Weights of a small mixture-of-experts language model, trained from scratch on English Wikipedia: width 512, 464 clamped SwiGLU neurons an expert.
Below are experts of layer 2 (counted from 0) of a mixture-of-experts language model. Rows are named router (the router's row for the expert), down (a neuron's output weights, with its number) and show model dimensions 256-319. Each number is 128 + 32 x the weight over its row's rms, rounded and kept within 0 to 255. Numbers have three digits each.
Before each expert's rows: a language model's description of what the expert responds to. This comes from a sample of Wikipedia text that the model never trained on.

# expert 7
Description: Word-start fragments. Short word-initial pieces after an opening quote or parenthesis, like ter-, its-, Z, N, plus table pipes after names.
router:126122112154137156166158169087086157115061102098118131141110161096119129165167091115102123182161119120097151156137111138082136100150089169117118118162126133109094104100080090144088095110147120
down0:151139135123102155119151152063093174158148142140169213114131096088108146110121147135129129142160113114134120119153148085108061167088113153153082139144149158112105111114109082114159101135189127
down1:133100099084149110174095091180099150120113138085084104116158074143111129132114098107136111165156113126047077147111162094100128161186143123178110102134168136142072116151111103146121191142097144
down2:142135127129155076112127139159113132139176132151091125111121113095159078147171107147169120142095110111090150059147185150155143072123117156074068142092122136153095081121088087105120098158158108
down3:151156071142151126160127112102169123123182166144199097138137177121124119172123103067159128063108119108112106106101116196153123100147125124102122208136133143082104121103187141071165151117115155
down4:142110076079114071197230142081109120158115109170109108074116068137172081129200083162118067170112129193111125150096158180077120110121114132140144082093089145147157159118139107105112143044158096
down5:201149113111142142135108151156142108157183103147149173107181173097131096137119186166068142142140164125099108137115125111105111175118083083118173130123159146102100132089135086115094132080124191
down6:158122168141183122121137107127134118129136166181082099108173073108103123136073110110144060105116165152138117144127098167160162085103107139131146105122075089052124139166142152132095094162084157
down7:120145149144125151151084133128147179100133154171169121115115067134097056149076141177108185190093121173175113127111160145137134139162097111099102089084128163127144133126162112131097080196120081
down8:044140107144088104123116161134218136143180123168099106142067104154131149123094073170114129086128118166128179121195109117193094194119136147158100110127178099114133145133157170161128103201153123
down9:143103132100131146154067078175148119122143121087133147196143154151095054173072098120129137094142125125147152149163096138163102084147138089154139149165039167101151071170134149101122111139092141
down10:085132154101162156152152156150057138140151150119118165133111150098106172188150120147094145089121133132078146108056174128126107161095129104136088123113096161141177157090130079101119182113116121
down11:147117146066139153061124155211078098180155130145084092122157146164148124096109086107136122127083150159157112157154156141103189107089184113134143149180134138204192107162102143097142134145149142
down12:126134160183156140117147100118169182109114149105154159080075161142061115146157131068163164105185188143149116172129118139123136127097134120139155113140152123106139190111135142135127179148153181
down13:110111161142137089163150091123164121149175124126120105189100044133110118150038073149163125096123109159151139140119128173095171103204095146156158146188171129107127105164108130082126108047145092
down14:168144189156158129138113155076112145124110109036142128103147132161119148165112102140128155143123180157148152132201108154087074075104179117156068123134116111128068187112156126176100100122143145
down15:077184127168208105164135131157149127164148181126140101185148118119153149113120134178169171073161160185161140148131127173152078102109096094158145149077121131133162139158108097163181149127145079
down16:121159070105124141126129203099145145111121139149118195129132115116088164082150162104168112098132177170127142135132133107129118177113118136073085182171148165119111069111130105118079177111097176
down17:128110169092123142179079180157165203137117093119174132133091136213088128111064088122117145134130129166142155075119156139178157129179118175135094109150154157125138152055157179095132133129152130
down18:182143159133114124160133134116149173097112102142127112196111127105137129157097129122142194128093070129180144227108071178134159051115158143095110125125119159095105123141126112142205148159057094
down19:119104109171140080152093084178153133115185129147118178136194116099144134107103080153172069072110083179120074114057101146099117143109161073095077093090085142103150152132112189104184143082175171
down20:118149111127161177105101151066132169150155110128134165173118179153126133146081126147128173066115194198178138137125127162122096069076126139151110156148163155063112126123100117060146150092163157
down21:097153075162116101081097080117128083099175143153144146099096104118170171126114175139086129115105150122134091126044124106124137128120193116122129158088126111181087062099139120141134110054107115
down22:149119145125131090193125099155108069136129128106167148137149145188110125093102157114178147160106115146143165089135130189107169110119132141118124087134138122091136141109061092106191126083132143
down23:117147141111175167089099088114094156161103148175153134084123133115126093158088162147152049166046095115162132126121157123112183103149139084107103115118119088195047168092140152115137123133113165
down24:119112116077149126157116140076182175107127119091155152163156130134119114111035156129096126105163143127119162146098043149171152117141128136150168132153148108097156131163148066061150142102134114
down25:141162098074156162161151097177119096110114123127201137147075109122131138153083131117152163110154114208081180111207140161153097141128218144130110129124148134159125069078156141123161144079084097
down26:139199144159214086111139080102129170177127159182141098154137123099131153146073131165121183153141147131144136146133082122155134116116190133115149171098098179137165085100112154140146132077105133
down27:117127081140141155107152081116113183093174189113161163109131139132146138095169123104151195124116159142173088166058154143148146100072148163083183164087173145113151146078158099078168134126104110
down28:167138089107144163124120048085172120128096102141127104194129137157100103174125157111153121157166114107138086136125170181141125176086118119087095140130132100197163142143127163111204157167120093
down29:112106081112147126097131099173053147076112083100162151151114087098091124148120099113158099122161124149098116115123138113095119169124117128102134090050208064084106093151125101073063098137113102
down30:120149152156091088081060124107115142122131143092136078181080127144148134156136122098188114110118104079152055096154079118171127127096113160129108160174076168101157117092105130154127142097044077
down31:111066147148153152141153133142111134148155161150133100115108127145166180155129057170147122059130141093107098156148136163174142136132174146167125092113140131127187161186147105080112061103132151
down32:166170121137165102136163076118117188179177138147177099138133130166143152116083189155123094117121174101168124141135134105112140160120139109139131151139130197125120120154127106141108194073168185
down33:117176120111119151124104115131127216130163165139141127132096164105132205112152166153107166120089094119105156139099128098128093169140113096138096148115136134176075160091136154110120115134177155
down34:118085083131146169101133049103080147191194114091080125104173118146051071182146134140122118134144109116142136132146131085174092147122113095116062150099155134224141078204174096139096098162147131
down35:083086169153125121167113131132124113211105147156102150118095116147143143119115077107125073157096136134145076104136145148060107141132103118147128128079147139096136132159155168153148127138141113
down36:143139141118152192090104158124139077113170095142119049137071084170094080146173138150105170107129127110132149106121167133209132145127106118121157100130254114145075146093105156158148097151082112
down37:068138128161133170071125123163178118195100153103155139093104087204107197138083144131116145097127118107122055101079092120117134087131135098157127054158153160157133114114116098157103173126172151
down38:117143165103127140124131108186151126174132143104154168173125103155110131107076192151143128155122119187149090146138145106146158204135133095085114151133113133097142194156083127041137188138173090
down39:100125076199116102120104117109136111074148133132129129089143156084193042157110108101136166146090113133119132113168103157077123098047105115125133131121129103184105160178114107147176087125170113
down40:115119113134176141208152088092152074151074165173127112151157140164152200174111145182142153145111065191114107136149149147118093136121120111140173122133155113104150129135107177080206150153143163
down41:045162100092128077185097114126146144113132105081179214162121067139147095105163132107102137073145129090164082197093133096091150137089109125088101112217122125127105161167141079112132138133149163
down42:156144109147128149101112100164135128154115157183143150156098128126103118106135085123201140077174120107106118111101113149152101119154078125143128179115141255140145104097190073090134124135152125
down43:161116127131120102050093130127101128121147160091162155180129085183178145107146175145118127142167103136100116080177205115153157130135131186131110129104097086179139098120137132118210222129121162
down44:106095082162181129147143081142077099142146152153150095205116112146102157131214147149050168119126107143096143127164140175136092120151104090116152123104132132131132115192135134102123183154123150
down45:122108199119141152084134122103162150155077112131122092184086096150106114130130141119108150116086108126151152108204153142078121177153137132123164099140095151149164117139128199104070150092140081
down46:120172100185143083087144111125139172144155163127150087100120147106147093115125139156209164107159132098105166113086113127170114091141157109093094144097150128116172137069098113126124150159113169
down47:144107144089147067173108102124102128105183173147120105113106150092186149205068158156130079140116155157119104163123116156133074108078165160118098106060072177157151092106111117134103137142119077
down48:159158174140052118130113141117110137093131078075168178139169099188148142147162119101092092141139084108176145168149149101123113121137180145148166111154123156089100155155167135124142079115152142
down49:148156209168088040101094166083143171140086131098146115151111100124145193126125132148104144092081146083122138103118141156138110125109201177092089150110143086133151185044113160098192169099156109
down50:153183183157159153160099180162154141140164123118082061085160165121176139163095120109050132115122124154149080140128188138121129148152179128111188050146151096117117179163069128101108084132077141
down51:049149141112097131147108137175100116174119208159161155080111169126126111114107125102080102131109137166072181177176103130129107122139166051114136157188194169171105075138180144120105188111121157
down52:121138162114097157101087108165162161160114087149106104090182160044110132142168137128094135128180189171109134114139129107074095068135100065085120106150124138081117106145114153092179086137142140
down53:114156127101141147154139138132172169155154113105134106124076082099119199098140158133156144140088151214086120161101146054176114164153139106106079084137205074140114125116143118076128127155116102
down54:113132100145105135152133144126041128126122183168131156095132132131114086086119142146174128124140113116148182082123189173105128088117111113123112113074113101086072149132081159165081092107128086
down55:165082112136109108151111091091128130188048123186145170191148112093099168062181141115135142109198125097105066154078073161162121113185103118117138119148127112135122101110114158164041118149094139
down56:122159158148170128084121117104100155154121093185135169077123140170068101173085175146112068179136155114130127107109129078044091082133132214109086107139120103073138126115148181082074151130166146
down57:124152146163103085119055087139175125171116151116065052107148122185106117075144123112152087105168129101178117175107141157162114108127136087116096176114099153113114061190114119136155092141175053
down58:131127108154110190142169117090124107168156154076157068083141174099176153149145144074039122132091160111108060145143122102086138130139173106164111164119133126116165140127130161108160176106106143
down59:119121098126116107105144054134180131135123150117182079076131195116083055167120162153157130113135073067088119134165111156129174089135137061160100123151132137101047124136066132125127108099091165
down60:136056159152172163127165144094095142143048127175127113143170109109134145125064111194087129106143123142128116141130154104142114157132174153145133083060136153185175106089150130142117085132153107
down61:119120107111080074106070131159061073127157163155066094121169121081150077146159168086142115121109119110084108111126128187127107163124147119096091160086107180141142142097134106163125146162086139
down62:134175176115118160111160130098090117182105096121131103140140142098110065176063057093110035138117106125154119102107152130117098111153164116102182136156095088131152197128111170158158103087109160
down63:135139141159119128149116146185178114060156144115120111131112118174103176199103125078176113127148122143093083134086110134130169143176070102177176150165166146141134118154175114138115145097133187
down64:093115087129159119108148138129119116117131117161146155180140102139174129112147175132135155143170114095161118181081106107080147138133185107101109013135149118139095049135141106141164149092099139
down65:125091150140147148070148081138214141066132101105143084133138135177107093104056143170087103116153071081113221213139107164174087114110176103164132102130104154120074132162172158155049169092096111
down66:181101158124191104085077126115168181133124128098129174217135153152120116120065168151172184068143154131104164126111096177167115113147126084123162117119118181153113134138119122125157125122117135
down67:136132102085107137100120131168128198136126148163055162163091143160145109142099123151138113140152131110124192143083125112189209146175109174121085103108210140104146107168164158107163113163151160
down68:082127089145060117125136165094194116122174174111112119167051132129183132078078134118140137081166169148081100098108125144112157114120096164181132194115079129084191135118133184154158137056072183
down69:150103133088183148100120121172113148136149156150139139130117154148109134176104146166113155090157152147136096126116098073152173153079212130204131064113125142155110080107132173146129161161132137
down70:126165175133129100147133191122179130127134072147142116131094132169133189129081107130135116159174078094142139144093131129111177134143109107105092073145108154141071098107167144118121081072219117
down71:152123118178134109120104080163062121135127136170121089139109178080075124102132120138160056113161137065111140113159070069115150103078128097074084087168105112139157066115020101138171104132135098
down72:149074174116136126180095137144027093151126121111156093133117095086092167113137148097194037107124141114077129140175117065119080145115127163120095075064092145125152137144095162207149107143106135
down73:141127125102151135096154132119104129189156133082144142115126085144168056143085119114135179101068175128127134100095163135149135179133137167115123134154108183145106091079164175120125122131130148
down74:119154116099136133136127140112171166193130095139125132156116100178203167109143190154138089131119142130156165129071100061171165174093176152092101134159101106145122154133131124125144127041148133
down75:144140156182144117100150163077094183125080115163139137111104122163171113123164145245114084101143063068118112129130117136134140102130118149152183166174082176135108117162102089083141117077150220
down76:173167160080146076153057156085167135131128087174120154113152105155118106110111124130126164132066201160092138104136161122170126220096054103130122077100142165144188097139144153131111158170108135
down77:079087137095142080134129165160169142145088161162129097139114143133101133130083048072122118128088111132076100122136157112080141091137147111105193143159176147186082120110160103168136128083194103
down78:086150109103158129070179134117147070155065145179151116141218112108066151100137133129131139152175194119219185179086071100131137126104164118116159058104138156129162130128138170140077093106135088
down79:145104112072172141096122162102077140104061152069148171094068123092126158153102080125149109107143144141111147112129126110087134149127153147123145155165169091088143140080087143090136176152107133
down80:163082172160083104107137188190112083079079106100149116182086076090082138142113112138154122107133115085099128068108073099158120150151136130170193099085084147140135190068127140138124134105158083
down81:136132097100168167190133066123105116105127102160165209120167128129080220171094150116137152127100166077092137125090168144098129127158123161100123069127127082062105074130147138142086193153112109
down82:117105105175138102160152022209156179098159154159079115155150129144079161103099070121209133117108114169184118077113121208131142179093178148166131168175117159111171125145151129109162134131099133
down83:137035101151138143103217146188154146127201159139104128188140131084099097143210149142135114079127105106134195144101154137083101142135092147058085134142104090160156069073123076164139100124155145
down84:078136149089099123132180102155123132094066080147100118017092123138099163095136107093127125121107135150133118150092194075112139106126115118103117109127152120129118118124170085115136176136088162
down85:177185101122132074174174108146145084121083156143122143188145176084128054077120124135120078164098136099123090136161146065098165171121116121165130119115073095152193130143163070119147181082142115
down86:127139120081124084118088093084069124112131103160111119168149125153067133117097136145147162138109115092115077128091140093119124101101127083125076127117150110126094182107098146089152122058081115
down87:125118165122114167133143122110122161154083135114113093133126176108102061108083142141134144158097115139173139120105187133125168098127124118087074151080121084096094090114115105140150164113151108
down88:123097158088192106193117095082099127086129113116137066122084129152069185131138080097124055114140149120159156116126076126150117125176055184104098169109107131201109185166090129142124117093128087
down89:127093139193130144165145127154120061134135127160182143144154130088170198145149130172122151137125154100121145145067123083127162163141120121133116115086175075104137106162093101101050110148132151
down90:166131160173103098143138156136153105187175118115111153168156162152103131153081181152159182110095133144164131105085121149154069138137141150116062139137132118128123180141160168142153168134141121
down91:122108155093139145131069141137095136086187161107149104105105108130140176149129134120121126125104090120125156139133150162164087140126155156139167080115152160127075123118127110144153131115122123
down92:146121120108196154184221184103155101141122197144162089110196122119142176110125131164116063136124146115111161190137144113127109141142178148117146114109130107090128071146139138116119105144174146
down93:103167089164133195105183096086138077157153129064138071103125107109114139101140117163151126152128102079096111141120056124115149079179158085127145090103163099111159186136152154132205108097149135
down94:050110117090179116142145095184092109147171137135157144114105142110111192106119140097136128102171165132132119120126110090136121133148134116121139097136104113169128144136133109127119184145156135
down95:103122049098145127118215118109093155157147091169129088121148124102071131207197121121114152126123135099034094158073180130131092159174076125118108161129115172105110092114141112132129096063145101
down96:145135114142144101153139110162093137143173118101153104113126140173128105201155182077115083112134104133146065087162090084149171083124119126102233173140128138171133144120156102164125181128161131
down97:093131078085140123097090124147164145059114118105133094118040130136142088112183129109056168101125163127106092143124156141122137119123078130140064089131148192039109105147138128105132185089102153
down98:147117162197157169188150064133110196066123134162181151165115102135155159127115114166125117093131100073119127141133110122192137115120093084169145095121107151116106136198163124087132172113165107
down99:142145123159150147085161087164083162138177145115174096117142120152173151163112168104129136138134143155114119160069174102147105121065141124034114124169150150122095145069192114096124193143101089
down100:130146095102183131095163127103080119118081133161131119110191143140127191115117134070069102104117155126126126144096116130113163119099155121117134087111091092149153116109157153147196187069071132
down101:134155138112126091103145066204140148116103166113127159092157127141141128124160097097156163070106123126097088085135138068164132115118128055099133088141089119150114142117105124128138139156146144
down102:142133142137162149140152155141104110122097148104138112075103080123135132192100119157163132123120064097190073097103127075153099086128179146174091119142139121137108173109154174143135161137168171
down103:144112075095098131124149176098106148126116099146173076197100155146103165151133087080125122154158095128111168134070142097112114125071113120084134052139116167144120116092159177145093178133182139
down104:127125163167134106098197089206167177077115127118126152160140133148114136093139129132073103162160143123119056159107117129116134123120110138078136159145097137154112089120171134095106195121143129
down105:116156137143112077155146096143105168160145096121098188121143130134131104158066162079167127083159141185122128079120011156092094150141122101119112161074129148135151151163096127135080096149089084
down106:176125154150104147153115136140183141093166130130115046107049129140101096125142115125144094167123104137072167084097126145126097150171169156127147167114148144155100181114173144122184141205153172
down107:128106092159151164119111129171099168099149126214107143145174069115169093136140090137174119110090116157150128107114147104137079118099115142085108106159111182033115133153192105086159173092151127
down108:106087154152138152159139145148134183133120087127147127122115089080133169073082056115103098094146133129162119167151173141153079079120098098104162093134130108139139176160154171165136111160170069
down109:136143111083077131192183160140127112121173091100139100147101171148083093160167118120137145113141165107103139181117146176087146173152066094087113175124113126096080148183062081121126092102126133
down110:121172116143112136096102079135149156109127100135149089168203155138142154155107174137125149128116095141133148146138121133156131153089129124157091170110135078110200098068117188087102156166110113
down111:170168162152155072149036145175169122132111137097179137131173139144207110159081155171101116176132123084074125143166169129139087127128196138162108070121152126107144167090144121079102083141138146
down112:112125120154070173132184101128106151131137120129169131200112142074110094096160165039108087154146130164115150106110127102129078160108103179083091111134101179112165140203064130095150212132179069
down113:150110150098099156187112148079166157122120184132160125174107103069149130129150136173151180102150122132153091128058131137108102140101101088069153167140068105168147080106167161099130104149092077
down114:165089148152153106137087149146150106103172131096073128082102141109114127106061091151170141158131076143151198079101145138157106093148160202144133094188080130157138116098114100124105113125129166
down115:085181090111090140093183186069127082182093131188158077089187097157178172130173215105162145114158157099170124159121119081210065143129147112156090086117091145131126095173126166149099130092161146
down116:132097153129185135115128092129023103107123169168106129125084167123148172152142076092100115083096167091124143166147080170196126093118103144219089134118138164136185145158127134103149183108148164
down117:054109163166150128115153100192069119111105138128115098167154162137115149084101060103129091131095107117101058123153069109075094149101119158114173122149092177126160105165135137106171108109135148
down118:111091119142107077167122106069125117108144147134107118141114122151109110123107138116203136088130181168145114164105092077092158130161154110065135060148141161129118092149143171084139151147114127
down119:119102145129124182142105163105114129169128145071128123075115138199135105157090156100170118139139044102150107106128158116107121162168136127086118173127158119160150180103156120113113161123149140
down120:134168189173146169120147123100184141160116051142111106079112073112174142127079173162095123080113132114122159169141093118107132128129119127154122085104133098124124094112150155092183111143186109
down121:122110115138122133158171152166163084139103094116167126143148101115171139120079138168144148145113114153182119151068105129160088131109118129162109115181130165131130135152196173151126079132182143
down122:162125103164140136188173143095123090153153118165144153173114147152157201134181177139182189176131079100119139077100170096212106144138140094186148112100133100195094194165084160129109103154123077
down123:113124111086143143109197157121078106152147189151191124103139145105169170135126130150096073115140113129145168133044164132165132086112193118148150142103117110172083097118139062122120161115138170
down124:154143175107075096186145118102114132140114163189170136087107092184157100093109115140112087177143108106138083128088107167139118176155108141096133165072142115155137104058109121106209065135124078
down125:099129153205067115150150136165129075103119082130136064176144089113166084117163117122134051085163143164123133138112107116124079172131102090142125114136167143181116130144124128101071144122130165
down126:094167160107142089083122091121126177190139088061155139140093155111136073104145152125156144109080150133138111139128082168138119091101088134213114066202098128106179119151141183109152189126134114
down127:132168137114102208168122148082102101123065051127151165079133122088125123160148146168166101141144148087137140073163118080126126087182158110133186115011157074130127068182148107114068103120185125
down128:102152066117079125152093132131145174138139104189162146191134100133128149139120160105115146150131165113116090181047132120075116138135138118096145148045124121090139104108171137079151107128150097
down129:100134149162033094089176164071096161116092162118090131119116129131167107109135083129080127146163147062123140131220092121136094106129137118139144138094117129109093134149115136099151086205130121
down130:133178216144164106168151084076130159136115149155102094190159107133159117083128121125107139133066148149171150132113163118090123139113142084108120100120107125146165126120085104115176161167037073
down131:150161060125125125118172144099113143106147105148110185132087188124124178116097131138107115148169153187098104134118148178131106137099105106120092111149127131106128131120137167083144172109167069
down132:139133127111128125162104178182071154181130082176179128168175073097125180101077093078079187152098142100110171165166077114144108167116146138080171080082132190125129093145106054120106101189058091
down133:091107126125089103102150137184072107187126155118104118090150136086125121103148137083112092090147153162133145156129182185089082133132070103044096143080147120076136153111152129123100146107112065
down134:106102161107072170071142109142080117191139147124132177081065159162120159116155122144139124190200137099168102138208165097133135108114073106073091167069092171131128135113104103099080161172146077
down135:102140113143107125134204155172143189109116115163161139111115084104160100149142122159066130167168162126132086144066149154156085142100067064102110156155185125196094153119114110132082134109132083
down136:076138104167138097131154134122118132120149109102145137128125120089073172148143174134130153164139108166171147135120125143124118109108114162210082142133139129043132129136103147057130125085133164
down137:163147140127105080119171078119154157077107130182188141150184162120168200154103116154127127129136095114093092142110097071182074128186065129149190116082155136099140104117085205154081137108146112
down138:126075180147106156151130112135102145129136154108090101137130126111143109116101128164044095133175130065181111156118160097092163095115133164111137088133104105164176063127133150147110117096089100
down139:143170103082134121112073113169187186147199140132136113151155122098114112122138217166137108079129153157086086186078084158100081145146162107085096152080114146123162121092127134142124136093080160
down140:116112147173088152187086104151092144115114132119123225170186121137087106141141152122076103108177139127101122074103121147113145133144114071086118100128112133106115151137157104161222105137096116
down141:162125152087171135105190121096133154107082093139167124160100129126145145119106073175117066107119147125147102141122090159173127123119149132133175117142154062132111112108115139128134139147095160
down142:148087170068145143149151152093107056097119108109102106153130163122086132065087153159152136091133060139088060139146134115148139175149192063132150124148131110160127116083140173182176081106143113
down143:113091162121135092123149103114139151098144126112124180165139079162179109106181105158150105153079156124153127188106136106111163141144113147098090145084150128155076105093140106187129092209160051
down144:183151148060232150176144118140097162108112143166133097064111053117101092103121177169128126134077130127117127113080162120112198144047163117066128121132123169177142101164194189103134077086112167
down145:049117111147133164189188062150150148052174115141200153101138098153098158100119113072146100122131061170141140138142128122167161129083093148051183165141117109160161094089143142072069137153086161
down146:089099097135132141107121131157076127093128110132164190134117088158126092147128130161129149102128090101155084151148143090141116146095144167110116081129151121133151113143142123119087160114116145
down147:090144115133111124110108162095138081138127102105099116140084146109134107127087109186083160152098169127164149122092122132169141122063087164102041142110088145073216130199098073134094080102121113
down148:114110137105096121108120108151122184126139091156111123083052129150104099147115131107097110203107130132098105150142138120144174164081142176111120192159104163129129130137102157080137093077144125
down149:158093093167111052102142125207062134136157136144163159115088156139085168131135106142140149121078113078126135128056112135137085159162126129190141148192160081178108160101157100118133134125095157
down150:125129073068147118081149113033153111112158063136154159118122181146145195118137206176121083049160127129134167137141097109084132158067136127072128167063152115095126151113143088121098099071146138
down151:132199122082097069124149158154176128136061136114079145106122103106168124110163097078141172104126138080147141094053148159119149116134116114182122211099150159172142138170091146102161081137186120
down152:215132108157212169115174116175066150230117184167126101078221167105164137149109089137138189082128130167163095144151200090116125057108138116120158097155169114091100105057157126118118145090160127
down153:147200096115125151133173189136150116191125117152116173128055132097072135106114116108085108208072132093146150115192141090168143176122151134167165118112132123135088052123103055123114052130130106
down154:146093134087094154169141139127154155112165108128178073209090166082149142150134083124150054118143097122135156183110079196109128095123121145120087158090140158121118108117101084127174124098135096
down155:094127116120178126118205108157126113199115165179129164129175104089166143092154109125118128155130111124079132169130121157101135101105160101067137157167091139129131117093104166116045134082122111
down156:128101132189147076184143104182147145098122128146121098173123163100174149162083134111114245175182138181103189092144103147108114104132097173084133117144162118109122157094157099090123150103114110
down157:173145160162109098070175152126075125083129085156151126123134219053130095106134127173053053086128134151174156149145102128144141088134123131129116136090165159121139101134138132082156070139166098
down158:161136157140135131127133096095084138171075093085167207160148116147100151123135122095160178165158127165139140116088133135140090114097117136110085133130049142107107149112106114176054137092147137
down159:192124192123126136119209137153161136112166128125106078164172088172151106128158081142104131151086180105159122080134117068110119145103102108141147144159120108148100125185094119133088158099164076
down160:177163044076155102182117141150136168154201113163158141151141119136113082142135149123101144095093181188129145138119141053117100178099132129093088123163171108118133124126186133122098107107065150
down161:144089098158167140140205153146113141080204103145146087151079104155136140108155134175113111112128085124136116134126143124143135165148146129092099119135150149130123121111122126113153106130095090
down162:091193105176136151102133074121176122172182103142116181152075137087155127159090168140147076128100108153118116130071106107137123118106149166108062164126133131149077105184173143050121085113195132
down163:110114130180110133133145053106109113158129104085118102128163129119086081165156176064118113086147155093119084173130100153087140051158145128111168140070095145124140113137140084133108156138204157
down164:167155092131128074153201209056098059147112111169047123080125122118151125162122180213092151142119168133138119114131147142124094171122086116062105197054137132129068103163092108123090076082157188
down165:153162087099148165169111160130149149151221160137119124107104153165104155120123171109112109091173139100118227146047138121096128127057136114153069108123174165160095150119121108132157151135104083
down166:132133102094120107134126141125161093124149122117105074125157098124204119104111086111156130110123188054155155110110126118123099100088070130110134102147095182076072046150149077148104127143105161
down167:115103120167117154097093204112135124072112099156138163140105140122104160128076136140122175114131128110116111093078172188131117157142156116170116144165162146104094147129167142160197143117212155
down168:165143080129140109138106103110190117134164132111099140126140093134107082166140151184146147104115077144166107091103138132108116133138157114129100124104098104140106166140138131152119128148095119
down169:125131113134132105130135110153105178140186101153188136117148128174076141136149146075160170115151111147092118192076082176112081170191159114148075094098146176112117111097132119178104113149104143
down170:118114091125141123137130098118146135170161130115194122105152119089111171138096170142154127104167112107073083179078123095126153171137080158058136092165140182125166126084162142190156085167161130
down171:107134141115132160131193042118118137147151159111068135158078175131179099125126129120102156138071098140165134127190123164145132085076177140132125147165093124112143095102115179125152172135123141
down172:119083154167152127119069115108050123038140129079115165134099177136091177102149107113124137103107111097123135059137145131115159110152116108125143103114108132166143164107119132089142136101127110
down173:095109167158125121119122092162203172078136144148147174050058126092137121141157100075158148082102149123138142109086197176121095116101175159119126132186145078149140154155176151063145172062078072
down174:089144174117138162149180199134114138209127141143099160138117110095113138161090094173144160165164159163110134124113155147120124149113116133136091099185131157122095105177124113139110103091180131
down175:136103187065157055134121080112103112082165214143141131163123111127100112146143114083117100153080111132123106125173118130081115169104113131190141214133157107098120166072143121101194197099145104
down176:092079147124083182113095145096119131128100171096100147054221137139083171167120095130110116115137111140098074162154121130138171139119137107162218153159133141145161184087132114151139132082145186
down177:141140096066132168131185155152138176130161180130142149148139119128116201101124093147137138128127137129120123114091143095134108185132056110077116094133117112148144109094122144088161180045092098
down178:090103077103100201147151119170152154085079073085168164151091067135085151105152076098115107098120149114140107160124137103191153175128076088117143130125087091147178148137171151148133136129139144
down179:178216132123058137100148157117153084109119106160128156151131130187070090124099077172100165135156135136139127056166104109177167159207122113158104096170159192151165124135130092079127115139134146
down180:146120146144133110150173111140167142160111111118146120091155113165092140098163150119135180184169078065163078122132126129155103100127094178122162140198151127117094115166105122096129190130150085
down181:161159107134174153139108119091067078162169109079136065105135107179128141166107142155130117124103188131106122078106104120139114147120160124149106142158131100103100141164126108113104112131088176
down182:072142160099127126129083144158134142166123089114076155164106177184136135140117145137170151161143107094199138050135083129128174118071119059152100129160113131154197134156198147133127121100143102
down183:095150099141126170204186141139167083100190084153131096105103111112143169077102153116163129140141121158141122128149139138146143170105086137119146157103080102181122120078129192161106133145136178
down184:104139149180040124126171138112141110112121126072159157118111112144141062117127128179136116096203098145128105080135074164158126126085056122075115114131123114142192124174126122143206116102129160
down185:129128114138144117174185044171146202101174150169183111143167160091189142132110151116127095119141165093160136187142124092132119125105116045174110102127135111126103143160169143114109160097082115
down186:141196139115102172136164138080153105122171152122164127065087101080133174111064169139070136145131105166157091160112111075110133089114084084146111134084113119187164125147161146152116128125172117
down187:143142181134103134113151159110203097065094123186126086104146074151149216135068108070132105089109121133141117158150081096162139188122132194106159106062157124148137053128171182117101108130139159
down188:098168112136161156086162139098133145154151117153201144133147079134118159095111143137122118168230119164133110147143157127118154120147132163159099087153154148118135082133196079088096114109234170
down189:150184053121156086172120171150102163140130097153124138093089092131143121120097212107089186120163156170093160100049131159152097165092110173123155145106101167143128110099073148134150156107118090
down190:134116140145152084193058104104047089086144104101110090123128120125123104164135159113082164136189118054127162180102167141116086096088200080114169108057173135129130137141109187082167101151149124
down191:151137109086154112176134118160138118160203157127103120114134112155131129086098068117114135104143096130153207153111064126111094118091164099157158124094153195096104125145121153116193160150125098
down192:158141126087136147076086140146091129183166087150107118088073162092189141146103135172096109157066117080130142142140085088120222172154136157113129161139106118135115111176106142146116114156112161
down193:177144127107058175117178152150196150098137050127113170189118131139141073132163125160070117118122144167129126139103158166145117157123084095113143087104150119154094146212113137099025122160160119
down194:136050095153151136142125131063059111175103124119146110138150073108119173204153144163107147087169123150118048134057131110153109147151118087093143092102159198147173166131153118117088131138144122
down195:144060095177099120150121144112139153134141136131099139206138138135111139128145099121140117133122181129109087118131177115143073152112085159073120099164124155126145111138109135091082213173109044
down196:157135127125094112091104181094124141166103172120105107135131095169149152099142176145150114111152125067123172130132166093168117164154112189155150165120105130144126079129125140143113091153122109
down197:083155122119092144118090148112123153075151148158094106167119058146153091181085134119074145164125121093064126098211138099108165166082152119074143079115067131147117059126070126046209150176087148
down198:204131112138138082129070113065129096144073110155127094159149088161149137129134088067158160135160137154113135142145108130180157160148152104128144121126153166123183126114163082112151135133031076
down199:133127183171111105116140139167109128140133194148148174123157134115100170144162121124087136136195174164151135135165128101018100183160128165154156127133149193131178098104114147104160164202108154
down200:125196149093095146102077150128140147156137107138101103128152165139101180130175107121077161153106105106093102152157127149131121185150105128109176119208103162134088100165164106121181109110215130
down201:077098170121134090199129128169123094145109128135150067134140113106127152148126113111198087092116120151152094092095044113163138137125085168169171131182140174090126117148125095128154080140079177
down202:126136089154111115132074100133119109105122129124109058105189153107123171089156095099124125118140143069115098143145099119103086135098093116193154177133088149135094130166115139085156146090148070
down203:133115105141183177162146051103112165129157116138137153085142166132141143125098140160108107157134158100127156124164078138212120123174090142108113148104143131103172081112142075124096170138168142
down204:129128153169105083074102137167141166125178174148125154120054168117178145091041159102079164104115095089149141120105088058114105135108185151083123152127166163099121123116161131145120143138107131